config.toml
tie_word_embeddings = false
max_steps = 3989
dataset = "wikipedia_en"
Below are experts of layer 8 (counted from 0) of a mixture-of-experts language model. Rows are named router (the router's row for the expert), up (a neuron's input weights, with its number), down (a neuron's output weights, with its number) and show model dimensions 0-191. Each number is 200 + 20 x the weight over its row's rms, rounded and kept within 0 to 999.
After each expert's rows: "mostly gets" lists some tokens that are sent to it at least half of the time. This comes from a sample of Wikipedia text that the model never trained on.

# expert 5
router,191,220,231,194,194,215,211,196,187,186,210,146,219,209,207,176,193,151,208,196,198,176,190,221,222,201,170,214,203,200,202,217,182,226,185,190,210,188,192,208,199,209,190,235,201,197,227,194,210,206,161,217,169,173,190,187,212,217,197,214,197,179,201,167,198,217,181,219,215,204,204,194,206,190,214,203,206,208,179,234,202,176,179,207,171,163,189,192,201,213,223,190,200,203,191,198,211,176,198,210,215,192,243,208,204,183,173,193,189,201,186,208,193,99,186,204,206,164,191,206,227,187,205,232,170,195,213,208,191,193,218,180,158,223,192,196,205,151,216,156,169,227,209,216,226,213,216,209,175,211,184,203,221,160,236,187,214,211,187,223,200,225,213,223,171,179,195,232,205,213,199,192,197,229,196,185,183,216,231,146,217,204,191,206,204,213,167,197,204,213,189,197
up6,258,209,206,160,168,181,214,184,195,209,204,205,177,179,166,223,199,227,226,207,195,229,204,173,215,207,186,214,224,193,210,175,218,218,205,198,179,217,161,198,194,196,192,201,175,172,206,202,183,194,179,182,212,215,227,220,188,202,189,151,208,205,208,224,209,209,201,204,200,186,212,147,194,168,234,175,207,227,178,243,225,200,186,217,209,194,201,215,213,171,234,179,228,174,214,210,213,176,197,221,188,194,190,204,189,185,209,192,242,233,179,221,205,243,210,214,145,200,199,212,190,184,171,212,165,191,209,175,210,190,219,188,207,199,215,229,193,222,204,201,156,187,189,184,166,176,189,188,222,215,184,203,229,210,211,207,220,208,198,234,175,224,199,217,176,215,217,237,227,230,211,206,181,185,216,200,220,190,223,185,186,199,205,208,197,230,205,159,205,196,208,222
down6,232,209,214,206,227,153,238,196,238,178,201,205,194,157,193,187,218,195,194,186,214,197,211,209,209,194,252,243,247,211,224,207,182,211,193,193,214,217,208,174,197,220,217,204,222,194,209,190,209,197,236,193,206,219,212,186,162,170,170,162,220,192,196,199,249,220,244,175,167,217,207,203,176,219,234,207,191,219,200,181,191,221,227,198,192,184,174,212,253,204,195,183,218,181,196,212,210,165,176,186,207,195,165,208,220,189,202,200,227,180,180,200,205,209,174,199,178,184,149,174,235,219,209,186,170,211,202,185,203,212,188,197,198,222,208,188,197,226,202,187,190,188,185,195,186,199,228,211,177,222,189,189,204,218,205,211,192,209,191,195,173,207,214,226,182,206,165,186,166,176,194,203,182,212,193,193,200,197,232,218,183,227,188,225,224,219,198,216,229,177,232,211
mostly gets: " ability", " evidence", " conditions", " treatment", " interest", " energy"

# expert 112
router,168,180,216,196,203,204,233,180,205,220,169,185,211,186,185,211,180,254,162,213,179,213,214,240,246,188,245,190,191,198,212,208,187,187,206,201,197,196,199,225,209,180,164,194,232,191,216,228,206,242,202,211,189,185,209,191,198,221,202,218,186,174,218,232,201,193,196,192,202,220,175,219,205,218,222,225,206,164,195,204,195,191,204,208,220,205,198,168,181,183,185,210,204,201,190,209,177,219,236,204,208,213,163,166,190,224,184,222,231,177,210,214,191,207,218,207,195,221,194,148,224,202,179,198,215,183,218,197,198,182,197,204,228,204,188,226,168,183,243,185,244,213,217,223,187,198,175,216,226,209,205,190,171,245,193,194,201,190,188,189,210,198,197,208,158,200,205,193,158,176,183,187,153,218,196,215,176,221,193,198,207,201,226,217,226,213,223,186,161,170,185,173
up0,211,199,211,183,191,176,200,194,237,205,216,192,168,196,163,183,172,191,164,185,234,195,217,210,234,202,186,202,186,207,171,204,202,213,198,191,205,203,231,161,201,217,198,203,182,225,190,210,194,213,190,187,208,209,217,217,180,187,212,237,211,216,157,217,214,204,172,178,230,206,188,202,204,236,200,210,215,224,178,173,194,163,201,192,165,222,206,192,176,199,198,185,224,249,181,196,183,225,228,180,188,161,214,235,190,210,159,215,163,170,205,258,196,204,204,204,202,223,184,215,190,194,198,173,179,196,203,208,200,216,190,212,186,172,205,220,206,170,204,204,217,211,181,208,180,207,191,169,152,235,176,158,199,182,196,189,244,192,239,194,188,189,199,201,219,205,195,168,238,189,195,188,187,261,202,209,206,178,212,229,191,213,211,195,201,203,220,208,211,209,224,191
down0,213,190,207,180,234,194,183,205,201,218,171,233,174,191,203,177,200,172,224,179,210,189,217,172,185,202,199,171,191,206,225,207,176,217,210,200,225,189,195,184,212,203,240,224,223,219,174,185,185,187,173,193,215,216,191,211,170,249,229,206,163,213,193,192,206,187,194,180,190,165,171,172,148,196,181,219,221,243,176,203,197,197,216,191,175,190,172,206,208,215,159,194,212,206,192,182,187,188,239,184,205,161,197,174,215,187,226,176,146,217,218,157,212,193,213,184,216,197,207,203,170,200,238,213,196,191,175,192,197,217,187,220,201,207,186,205,177,183,174,204,200,202,226,181,196,223,215,214,194,217,230,196,192,157,207,216,231,204,236,172,231,203,208,223,201,203,220,205,237,187,206,230,199,198,180,208,218,218,224,192,176,206,215,159,191,208,208,211,181,178,205,236
mostly gets: "″W", "″E", " UTC", " www", "°E", " Insecta"

# expert 67
router,210,199,175,184,198,180,207,165,171,222,224,169,182,218,208,213,204,214,230,199,204,224,217,200,195,190,259,189,218,199,173,196,209,196,200,204,190,192,192,217,204,197,207,198,181,191,174,257,198,210,202,215,220,203,177,197,212,190,223,189,230,201,163,189,197,209,196,205,210,216,197,193,168,208,231,229,217,177,208,205,218,202,215,176,227,181,193,187,236,268,235,183,216,200,173,179,216,182,190,172,158,173,202,179,185,216,175,204,188,168,202,202,194,198,199,216,212,196,224,227,212,225,191,196,170,197,192,197,169,215,194,239,205,217,183,210,217,209,199,164,196,171,237,187,222,204,214,193,244,181,223,202,213,191,192,204,171,210,217,221,206,223,217,198,203,190,211,210,196,265,202,173,209,176,215,204,170,199,161,229,206,219,209,188,185,195,215,251,216,198,218,183
up0,203,204,191,236,207,211,189,196,212,184,206,167,205,207,199,167,190,202,197,133,159,225,213,196,230,217,226,194,208,232,213,176,205,189,209,181,204,187,198,178,216,200,198,226,223,194,200,208,166,192,214,166,202,202,216,158,193,235,215,203,158,203,183,202,208,199,212,177,219,169,210,214,185,195,162,210,226,190,222,192,173,232,195,238,235,205,226,203,213,199,193,204,216,199,159,185,220,223,191,187,184,170,217,210,193,198,221,184,198,213,204,219,170,185,217,157,184,235,200,192,188,207,201,196,205,203,199,190,202,208,180,214,214,197,238,222,229,230,208,198,237,167,202,202,174,254,165,180,205,196,179,202,213,172,184,193,189,187,194,212,196,201,174,186,206,179,208,181,176,161,143,238,198,216,195,226,198,198,176,204,181,206,207,190,231,195,166,192,185,206,178,215
down0,192,162,177,242,218,191,188,181,224,193,199,202,203,224,159,229,185,205,191,222,186,212,179,194,180,223,178,196,192,179,193,153,212,187,168,209,176,185,186,155,214,239,217,199,212,192,206,202,209,192,189,179,186,177,170,166,205,208,200,244,208,224,167,208,243,220,209,190,198,242,197,196,197,222,171,187,181,198,201,216,228,200,159,186,219,193,174,199,194,217,163,196,184,221,224,188,180,217,206,210,186,216,194,190,208,217,196,200,202,220,190,215,234,172,237,207,208,220,204,235,198,176,233,206,211,184,203,202,152,218,230,193,225,226,202,183,189,199,206,205,182,145,178,216,168,173,191,193,208,192,209,171,227,191,208,188,210,183,213,180,195,199,186,193,185,216,222,210,196,165,231,226,192,178,205,220,218,190,233,205,230,201,165,174,223,197,211,172,193,208,208,211
mostly gets: " Walker", " Williams", " Robinson", " Wilson", " Thompson", " Phillips"

# expert 45
router,200,216,196,203,184,187,205,160,196,218,232,204,183,193,192,216,200,184,208,193,212,230,204,215,191,203,205,193,223,214,182,225,229,223,194,214,201,190,200,208,215,201,191,218,180,208,191,221,197,191,147,191,188,214,228,184,208,210,184,202,209,210,205,229,192,186,208,198,181,233,231,162,164,217,227,213,207,221,218,239,213,232,178,191,214,222,171,187,204,215,212,219,228,191,200,219,179,164,196,202,167,197,183,190,187,183,182,180,188,184,193,165,200,168,170,218,213,203,209,242,190,235,219,223,171,213,196,214,187,214,200,261,220,227,171,212,206,188,218,171,213,194,249,215,205,179,212,208,201,216,178,166,153,188,189,206,199,217,222,227,239,227,207,220,166,169,183,223,218,218,212,178,211,200,175,181,190,210,196,198,177,219,194,159,179,203,244,210,195,184,205,233
up0,189,171,204,223,183,201,216,210,224,201,184,200,185,181,185,178,219,189,236,190,185,210,192,233,228,214,149,214,166,216,193,192,207,199,200,188,222,206,163,176,212,220,158,192,221,194,218,243,191,227,174,214,172,200,211,206,213,201,201,210,192,185,191,197,203,199,199,202,203,193,179,186,211,185,180,204,179,190,182,250,179,170,210,209,200,227,201,179,198,169,207,190,237,210,186,170,222,204,207,200,214,217,174,212,181,220,181,222,223,164,217,158,227,207,182,200,150,153,181,175,198,180,184,191,182,191,194,196,171,195,164,202,165,200,166,176,195,179,224,201,186,270,206,213,214,194,194,203,197,179,167,198,191,180,222,224,185,195,222,209,216,210,165,192,208,225,228,192,228,160,183,204,209,205,183,209,199,173,224,207,201,205,196,166,177,199,206,186,206,213,202,178
down0,238,185,186,188,203,219,151,226,179,202,191,204,214,199,213,194,195,177,187,161,205,191,189,170,171,191,208,203,200,206,204,206,231,193,219,194,193,195,192,222,220,231,219,198,174,181,223,211,244,234,214,171,204,196,209,197,199,178,161,191,246,192,201,224,188,200,190,173,225,174,169,250,155,205,226,159,185,218,214,170,169,191,210,218,217,235,191,198,188,184,164,220,200,177,215,176,207,199,195,213,172,190,216,201,229,187,246,226,188,205,219,171,211,182,220,194,222,200,196,203,195,168,204,164,180,210,186,189,179,216,173,200,214,208,216,201,214,199,190,236,192,204,171,210,201,201,179,220,200,205,214,193,206,165,176,187,183,173,198,220,211,202,219,256,219,192,182,189,200,237,208,204,214,185,218,178,217,233,208,198,200,208,244,210,182,192,188,209,188,207,209,237
mostly gets: " York", " Angeles", " Tokyo", "boro", " Aires", " Washington"

# expert 33
router,157,195,197,192,175,195,201,230,175,168,171,187,216,197,191,204,191,204,220,184,166,194,179,185,217,211,208,185,201,208,181,176,222,186,176,214,224,180,208,206,178,172,194,188,170,232,214,182,189,189,203,196,208,192,227,247,192,176,211,186,233,205,180,186,170,198,194,217,184,182,184,201,213,209,199,216,183,216,179,207,180,193,194,157,191,220,193,190,205,161,217,218,197,186,169,227,188,182,184,235,184,219,205,224,224,182,195,189,221,201,210,206,198,192,212,210,245,189,222,187,186,214,186,196,170,200,209,193,191,200,219,233,214,222,238,164,173,165,151,217,179,217,195,180,235,186,195,243,191,200,191,166,239,161,170,212,206,183,207,188,205,213,231,168,189,159,205,217,213,193,250,183,183,179,204,203,216,215,190,224,244,204,190,185,170,205,218,201,219,194,217,200
up5,218,200,184,185,213,216,204,175,177,198,200,193,215,210,203,168,218,202,216,157,196,160,208,231,225,213,220,172,153,216,181,185,197,181,224,236,182,187,189,227,198,171,199,194,194,228,195,205,215,197,217,201,174,186,196,201,209,258,211,205,202,205,222,132,195,247,208,202,204,207,210,187,217,187,210,212,225,221,204,155,233,221,148,234,173,206,197,221,243,181,216,212,189,204,186,230,213,204,210,192,201,208,164,205,185,226,196,234,192,195,214,205,204,235,197,206,186,201,201,220,178,212,216,223,209,170,180,201,209,199,164,235,209,198,169,212,204,232,253,205,223,185,229,200,178,180,192,214,208,207,214,208,201,199,216,190,206,215,177,187,196,178,186,196,189,196,218,187,233,166,221,171,198,184,216,186,205,183,198,216,185,187,210,190,231,189,194,223,191,226,223,202
down5,209,180,218,168,208,183,216,225,214,195,221,232,235,207,211,232,199,199,194,214,203,194,214,212,180,214,171,187,191,190,211,218,194,183,176,188,209,212,222,215,201,140,182,198,211,214,199,173,166,232,189,229,202,207,226,220,220,217,203,188,208,198,184,223,196,213,190,214,202,218,214,168,230,176,191,214,177,201,177,193,204,232,183,242,163,187,185,173,195,190,208,191,211,204,206,215,167,168,193,211,195,202,189,170,180,187,177,223,192,171,206,235,195,188,195,197,196,168,187,205,222,224,184,203,206,201,200,219,204,207,223,232,215,178,182,195,192,221,204,174,190,202,201,226,207,204,137,208,191,187,148,203,190,181,141,227,191,208,216,158,230,202,231,191,172,210,201,218,193,212,219,171,151,183,221,202,197,149,205,212,194,168,178,195,204,222,213,181,189,217,195,219
mostly gets: "9", "8", "7", "6", "5", "4"

# expert 21
router,183,181,166,218,194,171,175,201,209,202,200,239,164,187,212,212,183,217,171,207,176,238,213,209,176,205,147,231,170,216,174,219,188,184,173,225,220,192,193,219,195,190,171,187,218,215,226,211,208,183,217,215,161,181,211,197,232,177,190,186,177,220,194,210,202,182,222,189,194,232,221,198,195,186,186,217,210,230,192,226,200,241,190,199,193,213,188,171,213,169,189,218,223,206,172,225,183,188,179,220,196,197,203,182,182,226,192,227,185,220,184,185,179,249,187,216,176,171,175,220,223,176,194,212,176,201,220,224,185,203,175,236,209,194,178,193,184,184,235,170,225,161,221,206,188,198,204,228,175,221,167,171,168,193,223,185,185,229,220,222,184,180,199,195,199,186,189,181,196,216,230,191,199,211,213,179,186,223,195,231,180,205,189,182,219,205,195,179,225,174,211,201
up2,160,176,223,168,201,210,215,217,181,200,155,214,210,191,185,191,218,198,215,220,187,202,220,196,192,167,213,172,216,156,217,201,242,199,204,189,203,175,210,217,239,230,204,201,192,175,255,229,225,200,186,199,181,208,212,205,209,174,257,201,249,201,228,183,209,194,199,217,150,211,227,184,208,211,212,197,198,193,213,188,160,188,211,184,206,205,240,204,232,208,217,222,192,201,194,195,228,194,196,171,197,155,218,177,189,208,189,182,167,197,179,203,220,201,222,184,197,217,190,215,194,218,254,213,196,188,238,194,192,203,203,197,175,162,185,192,165,206,227,199,183,195,203,163,190,185,210,222,199,186,184,193,220,187,218,230,203,190,202,211,192,206,180,202,185,200,194,192,176,221,205,213,223,240,215,238,180,211,228,188,196,157,200,220,182,202,203,207,210,219,207,185
down2,209,210,204,229,238,182,185,174,193,220,180,207,196,136,212,214,188,208,191,220,198,222,209,197,202,185,244,211,210,200,204,178,188,210,212,202,194,192,166,195,151,245,191,200,228,201,204,204,213,193,205,205,212,194,217,191,177,175,212,186,239,203,191,167,172,198,192,198,166,197,229,216,183,241,196,200,222,189,189,193,236,206,159,164,195,173,211,226,189,209,177,211,197,198,202,200,194,210,241,178,185,195,214,214,179,232,187,190,223,149,178,194,185,223,185,227,226,189,182,194,188,210,211,173,175,186,200,211,213,204,177,237,221,204,195,204,213,170,197,195,186,222,173,198,206,213,201,210,204,187,228,182,202,208,206,245,194,204,210,179,181,230,167,204,184,231,200,179,198,186,236,230,210,218,154,168,221,200,200,205,194,203,201,178,201,206,148,198,211,185,159,225
mostly gets: " Jr", " Inc", " MPC", " vice", " Sr"

# expert 87
router,248,180,179,182,202,218,201,186,202,233,191,211,220,213,180,211,208,214,196,208,190,194,169,208,208,187,167,177,179,206,208,207,238,197,204,236,200,203,208,182,182,222,198,200,191,207,190,235,202,212,202,232,176,189,178,189,206,223,208,168,175,181,200,186,154,200,215,180,220,183,194,191,198,218,184,201,220,177,222,194,209,182,185,227,196,190,211,223,201,213,153,201,219,213,212,163,218,219,217,222,154,191,203,205,216,187,180,177,212,194,182,199,204,111,196,194,168,171,200,178,206,203,223,181,243,185,176,212,221,189,210,187,205,193,211,177,180,164,185,232,172,203,171,202,153,226,185,199,217,188,172,207,226,203,191,227,189,203,187,203,173,209,216,229,204,217,168,205,186,165,225,210,198,245,175,217,201,195,206,172,211,199,227,201,196,178,217,191,205,204,182,186
up0,188,220,199,223,205,194,214,210,190,199,210,171,219,218,172,155,202,185,193,223,186,200,170,174,180,257,190,219,192,186,193,177,218,204,191,169,186,188,192,194,185,185,180,225,208,203,209,193,217,188,228,170,200,170,185,186,189,225,230,218,181,220,228,202,187,213,190,211,190,196,230,191,228,214,212,223,210,191,167,223,194,158,214,196,200,200,180,213,204,216,208,237,185,186,204,197,161,187,207,195,216,215,199,208,165,212,219,188,177,193,209,219,208,227,206,187,177,216,183,202,194,196,228,234,222,202,181,246,187,207,198,206,163,199,175,201,176,215,201,211,229,199,217,209,180,208,200,210,219,195,186,175,201,189,165,213,206,204,186,195,186,178,169,161,147,189,210,242,181,199,210,191,240,199,194,162,216,218,224,198,151,215,241,212,193,202,183,192,208,212,150,249
down0,206,176,178,175,183,204,185,185,173,241,202,222,221,181,196,194,179,205,173,186,226,220,190,190,232,169,154,213,216,194,198,190,187,206,212,179,195,170,225,195,189,209,171,167,201,202,215,208,198,229,185,200,188,206,204,229,213,194,177,209,197,196,230,206,180,257,207,210,228,223,206,210,191,201,187,187,188,202,203,201,229,199,227,214,199,193,211,223,176,194,199,195,201,201,207,202,235,217,199,174,218,219,202,207,205,230,200,220,231,222,182,190,183,145,216,164,176,193,194,243,193,206,225,196,206,192,196,190,190,252,206,201,178,197,221,235,185,160,178,206,177,223,194,190,181,177,227,198,208,202,180,229,206,192,185,176,182,207,175,198,228,208,224,199,216,187,211,189,175,219,180,168,184,149,186,195,196,164,173,203,241,218,166,214,203,161,198,185,238,179,216,171
mostly gets: " of", " containing", " regarding", " between", " Of", " among"

# expert 44
router,217,200,176,192,193,200,200,191,194,224,215,218,189,194,198,202,198,226,250,220,210,193,201,201,194,199,198,187,181,180,223,190,215,207,225,208,209,185,204,189,207,182,227,219,199,187,186,177,175,237,219,167,246,203,212,173,198,239,203,181,207,221,216,213,188,222,223,197,199,170,197,182,237,231,209,186,223,202,198,190,200,186,190,177,214,234,210,191,216,203,183,216,176,185,213,227,185,239,204,215,189,198,170,216,266,183,230,217,241,210,230,209,200,158,211,189,168,204,191,202,207,216,207,201,223,201,180,190,242,157,216,179,229,161,229,168,203,183,172,244,200,171,176,209,156,191,197,201,239,185,211,203,216,220,216,197,197,173,183,185,200,196,220,181,221,213,191,188,188,174,172,227,198,202,226,182,212,201,213,200,192,171,184,209,185,163,215,224,213,170,194,197
up2,200,183,178,189,194,207,201,191,204,187,203,197,207,195,192,166,221,187,180,201,217,222,233,220,216,218,217,205,201,184,194,228,198,192,188,184,150,224,176,208,208,230,188,216,208,199,229,192,191,167,186,187,224,222,184,200,225,228,157,201,199,183,161,216,248,230,216,227,244,225,188,158,227,221,230,176,187,190,239,216,170,173,206,170,202,200,178,219,226,189,173,207,221,233,204,197,166,189,231,191,198,178,189,198,180,226,180,178,230,224,238,175,210,194,212,187,204,205,189,210,216,226,197,207,181,204,182,178,186,153,198,192,209,182,192,184,202,179,169,205,230,200,215,204,214,212,205,202,217,152,189,237,182,212,190,205,223,202,228,217,211,198,195,172,156,183,177,234,202,213,208,208,199,207,210,206,179,217,211,188,184,204,205,211,174,210,168,216,195,212,165,224
down2,204,194,162,187,169,199,175,201,190,210,237,232,200,198,192,219,210,207,198,213,254,194,192,199,186,200,157,185,199,228,211,182,200,182,194,208,213,200,228,248,218,208,205,208,207,205,206,215,176,228,167,192,198,221,220,151,183,205,177,194,214,173,230,213,173,183,198,216,183,174,193,198,174,164,187,227,195,236,163,212,226,218,207,210,215,168,227,204,194,228,195,216,247,151,175,249,195,225,221,189,204,217,226,211,223,186,176,181,210,200,159,175,178,217,183,177,209,211,192,215,193,207,209,218,214,250,200,221,191,195,209,214,175,227,198,207,190,190,217,231,181,183,166,203,204,186,213,214,195,228,207,208,231,201,197,197,215,217,204,224,210,180,209,174,213,188,179,195,213,143,205,213,196,192,189,196,178,183,190,226,219,208,206,206,208,173,175,198,202,190,193,183
mostly gets: "–:", "Representing", "=", "from", " at", " for"

# expert 60
router,187,214,183,191,203,189,184,176,202,203,167,206,208,185,206,185,175,205,188,206,164,209,225,191,194,197,173,205,177,173,183,198,221,194,191,207,186,199,197,210,186,206,209,183,214,199,231,221,160,192,191,216,152,147,178,166,178,205,177,187,169,182,179,193,183,199,180,203,198,223,169,222,192,174,181,218,200,190,173,251,214,188,195,209,206,169,173,203,212,184,200,185,216,178,178,202,229,166,175,224,231,185,205,192,162,220,206,168,186,205,219,167,181,180,207,221,183,178,204,250,191,175,220,212,143,187,221,215,177,186,171,225,212,229,219,189,216,172,192,183,220,175,221,220,225,198,153,192,172,219,193,191,183,207,187,195,197,176,181,221,189,211,178,200,208,211,188,217,205,198,242,184,192,192,187,204,166,211,203,193,178,223,177,202,212,212,216,158,200,204,225,187
up2,217,231,192,163,160,231,222,204,184,223,190,147,160,214,186,175,182,188,187,235,195,178,207,177,170,194,190,181,207,198,185,157,203,250,196,185,198,206,210,214,170,216,197,201,196,217,198,188,210,184,230,213,188,183,211,174,204,188,198,204,204,213,222,215,198,179,167,185,238,173,195,208,188,212,209,188,233,206,200,209,209,200,175,159,211,197,172,199,202,243,214,222,217,195,230,219,181,197,254,205,179,192,210,245,177,155,199,166,237,207,198,200,195,215,193,182,180,178,199,203,196,195,217,171,166,220,189,227,197,216,218,175,172,180,211,221,200,211,196,210,210,178,200,225,202,205,211,219,200,197,178,213,226,176,214,224,236,195,188,202,198,216,208,205,207,199,225,217,165,203,191,205,225,249,193,219,167,210,216,184,219,187,229,198,195,214,208,222,204,170,179,212
down2,191,214,191,203,194,181,140,166,168,206,205,188,196,153,239,180,157,181,173,217,232,214,171,228,227,184,183,214,188,199,216,183,208,175,185,210,241,168,248,212,209,192,183,187,209,184,223,199,204,196,184,159,258,187,185,205,190,186,194,201,156,195,198,223,185,190,221,209,224,213,203,216,202,220,217,197,166,208,229,176,208,200,223,185,202,203,192,214,189,184,173,204,167,184,200,212,195,178,195,183,181,201,172,191,195,193,170,189,186,218,207,225,189,233,234,210,230,204,206,189,227,199,170,180,207,214,224,198,164,214,185,215,195,171,187,165,217,228,187,190,200,247,178,217,204,190,187,229,237,183,186,189,220,245,212,203,190,215,201,187,192,205,196,193,181,181,196,212,194,198,201,211,238,191,230,196,178,203,184,171,201,204,204,193,208,169,191,186,198,213,213,182
mostly gets: " legal", " personal", " digital", " medical", " private", " popular"

# expert 113
router,181,195,191,215,188,166,165,190,172,159,165,209,220,196,188,211,198,244,175,188,184,217,186,193,174,231,230,220,235,232,206,215,177,180,202,182,214,188,191,229,193,167,197,186,234,207,215,210,186,173,168,212,201,197,221,216,189,194,236,185,190,186,180,204,182,193,177,202,178,203,189,216,185,218,181,214,167,234,208,161,220,236,187,173,183,165,194,171,186,191,228,217,202,193,196,222,205,165,176,218,210,223,195,180,200,202,185,210,164,202,172,192,186,205,196,195,194,235,186,174,198,220,185,163,190,218,212,220,189,207,228,224,203,216,179,189,185,179,193,202,209,231,213,223,215,184,229,201,185,219,204,177,184,212,179,241,183,170,234,194,178,200,187,198,208,226,199,185,195,190,230,195,183,165,200,185,202,233,174,196,159,228,183,188,219,202,222,166,216,182,223,177
up0,201,236,206,197,246,206,178,180,184,210,206,221,184,210,158,202,196,208,194,203,226,189,235,199,186,205,225,201,195,180,166,186,229,219,188,176,222,212,215,177,215,203,218,214,199,196,147,227,215,200,185,208,191,227,182,196,240,162,238,223,210,200,216,217,214,211,209,188,202,175,245,210,182,187,178,201,216,197,199,213,195,215,172,196,186,216,167,164,191,203,193,187,199,191,182,236,207,190,217,155,182,201,204,220,197,219,199,214,172,201,214,181,204,227,172,231,182,211,195,204,207,152,224,218,217,179,180,210,210,216,188,246,214,215,157,180,164,205,232,189,176,193,187,179,197,212,178,197,235,192,177,193,226,194,197,223,221,192,238,231,228,215,187,190,168,229,188,200,192,188,220,198,213,178,208,206,206,196,176,211,210,211,202,139,191,213,210,229,186,202,196,210
down0,209,230,196,166,214,203,184,231,187,213,166,213,207,181,183,219,228,210,223,187,219,193,188,200,189,207,172,175,229,230,216,221,213,212,180,209,185,231,228,211,237,204,196,202,208,202,219,174,197,196,191,171,231,211,228,213,206,207,196,152,178,214,194,228,197,221,209,168,204,209,199,186,216,225,185,202,218,167,213,203,219,211,220,194,185,197,217,204,188,173,214,178,208,209,208,208,206,196,223,176,164,193,153,229,184,177,217,217,212,157,209,222,193,221,224,222,209,205,189,241,243,216,199,215,228,208,205,220,200,232,264,213,212,193,224,198,221,200,198,217,191,221,163,184,164,229,213,214,220,216,161,208,180,222,216,188,198,187,232,180,189,182,201,173,206,205,229,190,203,183,205,222,244,193,213,174,223,225,190,236,199,186,193,203,224,163,212,218,209,205,191,186
mostly gets: " MF", " Loss", " DF", "     ", " FW", " Win"

# expert 103
router,216,197,223,227,216,189,199,211,178,228,202,227,189,217,208,196,197,207,215,216,223,222,192,202,224,196,204,175,192,185,204,207,214,204,237,201,243,185,174,179,195,215,188,217,198,181,189,200,190,242,205,193,234,207,199,154,165,187,215,184,172,220,222,236,182,213,178,169,217,172,175,206,232,195,183,236,213,159,198,210,202,188,196,196,236,214,225,209,190,156,200,224,214,212,188,211,193,217,228,223,231,216,187,214,203,217,215,195,238,203,191,198,203,215,199,215,136,204,160,209,209,223,200,201,208,202,188,208,239,186,197,193,230,158,206,194,209,227,186,231,194,220,160,197,170,206,209,201,210,195,182,165,180,223,216,200,203,168,189,206,182,210,189,162,152,215,200,203,187,179,219,170,159,221,225,196,225,210,209,210,207,172,176,178,184,190,220,188,208,192,191,184
up0,228,199,186,218,201,187,224,209,214,210,191,206,199,215,148,199,213,193,188,198,212,196,180,188,230,213,234,205,180,213,189,165,250,206,182,230,181,214,239,219,184,186,176,202,182,164,213,217,227,210,212,204,222,196,239,225,199,192,191,235,215,195,226,192,181,181,199,176,199,192,195,202,199,180,207,193,191,237,165,188,234,160,220,191,216,202,225,212,225,178,213,212,178,206,212,209,205,181,238,162,204,201,201,174,191,173,242,209,220,235,202,212,180,184,217,213,201,185,196,216,222,198,202,192,206,210,210,222,207,214,221,213,203,183,175,182,190,201,221,209,184,221,177,160,160,201,193,164,201,218,220,200,186,223,206,209,204,179,173,203,183,234,214,199,163,216,190,233,220,231,188,174,207,187,178,244,181,169,185,193,206,198,221,265,177,176,176,199,199,212,207,198
down0,191,179,201,183,205,203,198,224,195,196,219,219,207,193,196,229,197,182,174,186,212,198,203,235,182,208,204,235,201,211,209,191,174,173,157,192,217,199,219,212,199,189,216,197,228,172,212,201,169,175,178,187,199,195,180,164,167,235,207,176,215,201,207,204,198,226,192,144,208,191,171,199,199,192,198,206,218,196,227,237,201,174,204,196,225,221,175,186,217,219,216,199,212,157,201,234,165,209,192,215,232,204,212,187,216,219,178,160,183,236,207,168,184,193,216,213,181,215,179,187,195,219,227,250,210,170,193,231,179,162,203,188,203,231,217,195,188,223,215,210,196,182,202,175,201,224,180,215,212,195,240,179,229,196,175,233,165,194,216,223,210,194,226,164,200,227,193,197,183,186,191,189,224,150,181,179,179,197,217,203,206,224,202,174,183,191,203,198,161,207,175,219
mostly gets: " :", "):", "On", ":", "\":", ".:"

# expert 123
router,239,210,170,200,198,212,170,199,223,228,227,212,227,196,186,206,199,227,213,200,188,178,170,194,214,212,169,178,187,169,196,185,229,196,196,208,168,218,216,219,172,217,223,179,200,181,179,209,192,199,233,206,203,213,167,180,205,234,196,178,199,198,183,194,169,200,225,184,199,178,205,163,196,231,192,178,221,188,216,175,184,201,182,184,203,206,216,207,218,193,170,213,186,216,229,179,200,219,224,230,164,208,176,227,240,193,230,189,219,199,234,198,203,122,202,165,176,183,206,197,197,207,220,200,248,208,173,218,214,165,204,193,217,174,218,213,197,204,161,238,183,167,186,168,175,215,212,195,234,195,206,217,228,209,213,210,201,197,193,197,213,196,236,221,228,201,198,215,174,186,230,193,214,224,212,187,188,174,209,202,203,194,220,221,195,183,222,211,214,204,181,177
up0,185,202,187,206,186,197,196,221,175,219,204,192,204,187,167,183,213,205,204,218,182,216,197,219,184,211,184,236,201,169,200,206,205,213,226,217,202,205,204,200,210,245,184,187,211,206,236,184,206,187,190,182,188,187,184,183,177,198,181,190,215,165,175,203,191,188,182,190,244,205,196,199,213,206,167,191,192,231,200,212,178,205,166,169,221,198,160,223,214,219,210,185,198,211,182,174,187,201,213,211,244,186,190,194,166,243,160,210,207,207,214,171,205,186,197,186,202,203,153,190,185,192,260,190,189,217,177,185,245,198,210,216,232,228,198,196,188,194,187,159,248,228,195,213,196,191,214,188,173,216,201,219,202,178,223,184,231,207,174,189,168,183,184,195,231,234,187,196,187,178,213,238,188,174,210,230,224,182,185,186,175,218,240,170,172,215,217,199,185,216,226,193
down0,214,195,156,176,206,228,178,184,225,217,186,225,201,223,202,190,174,191,196,178,217,227,221,212,231,207,180,170,233,159,194,216,191,176,197,181,200,219,183,217,240,216,200,220,191,205,217,191,227,218,216,216,177,197,205,189,212,240,170,212,211,182,168,220,201,202,190,156,191,184,181,164,184,203,190,203,214,162,198,191,214,180,221,211,173,178,185,198,183,167,220,207,201,197,203,194,194,200,182,200,220,206,188,204,217,170,167,170,214,198,205,167,194,167,195,229,200,238,189,220,214,193,161,187,208,218,185,237,226,169,213,222,225,228,166,195,195,168,170,198,165,209,222,196,223,233,202,178,236,189,222,207,156,209,220,204,199,187,165,196,177,204,205,214,205,199,191,227,228,205,213,194,185,195,168,184,212,217,234,176,191,205,210,199,215,177,194,174,168,177,195,220
mostly gets: " among", " Among", " by", " of", "featuring", " with"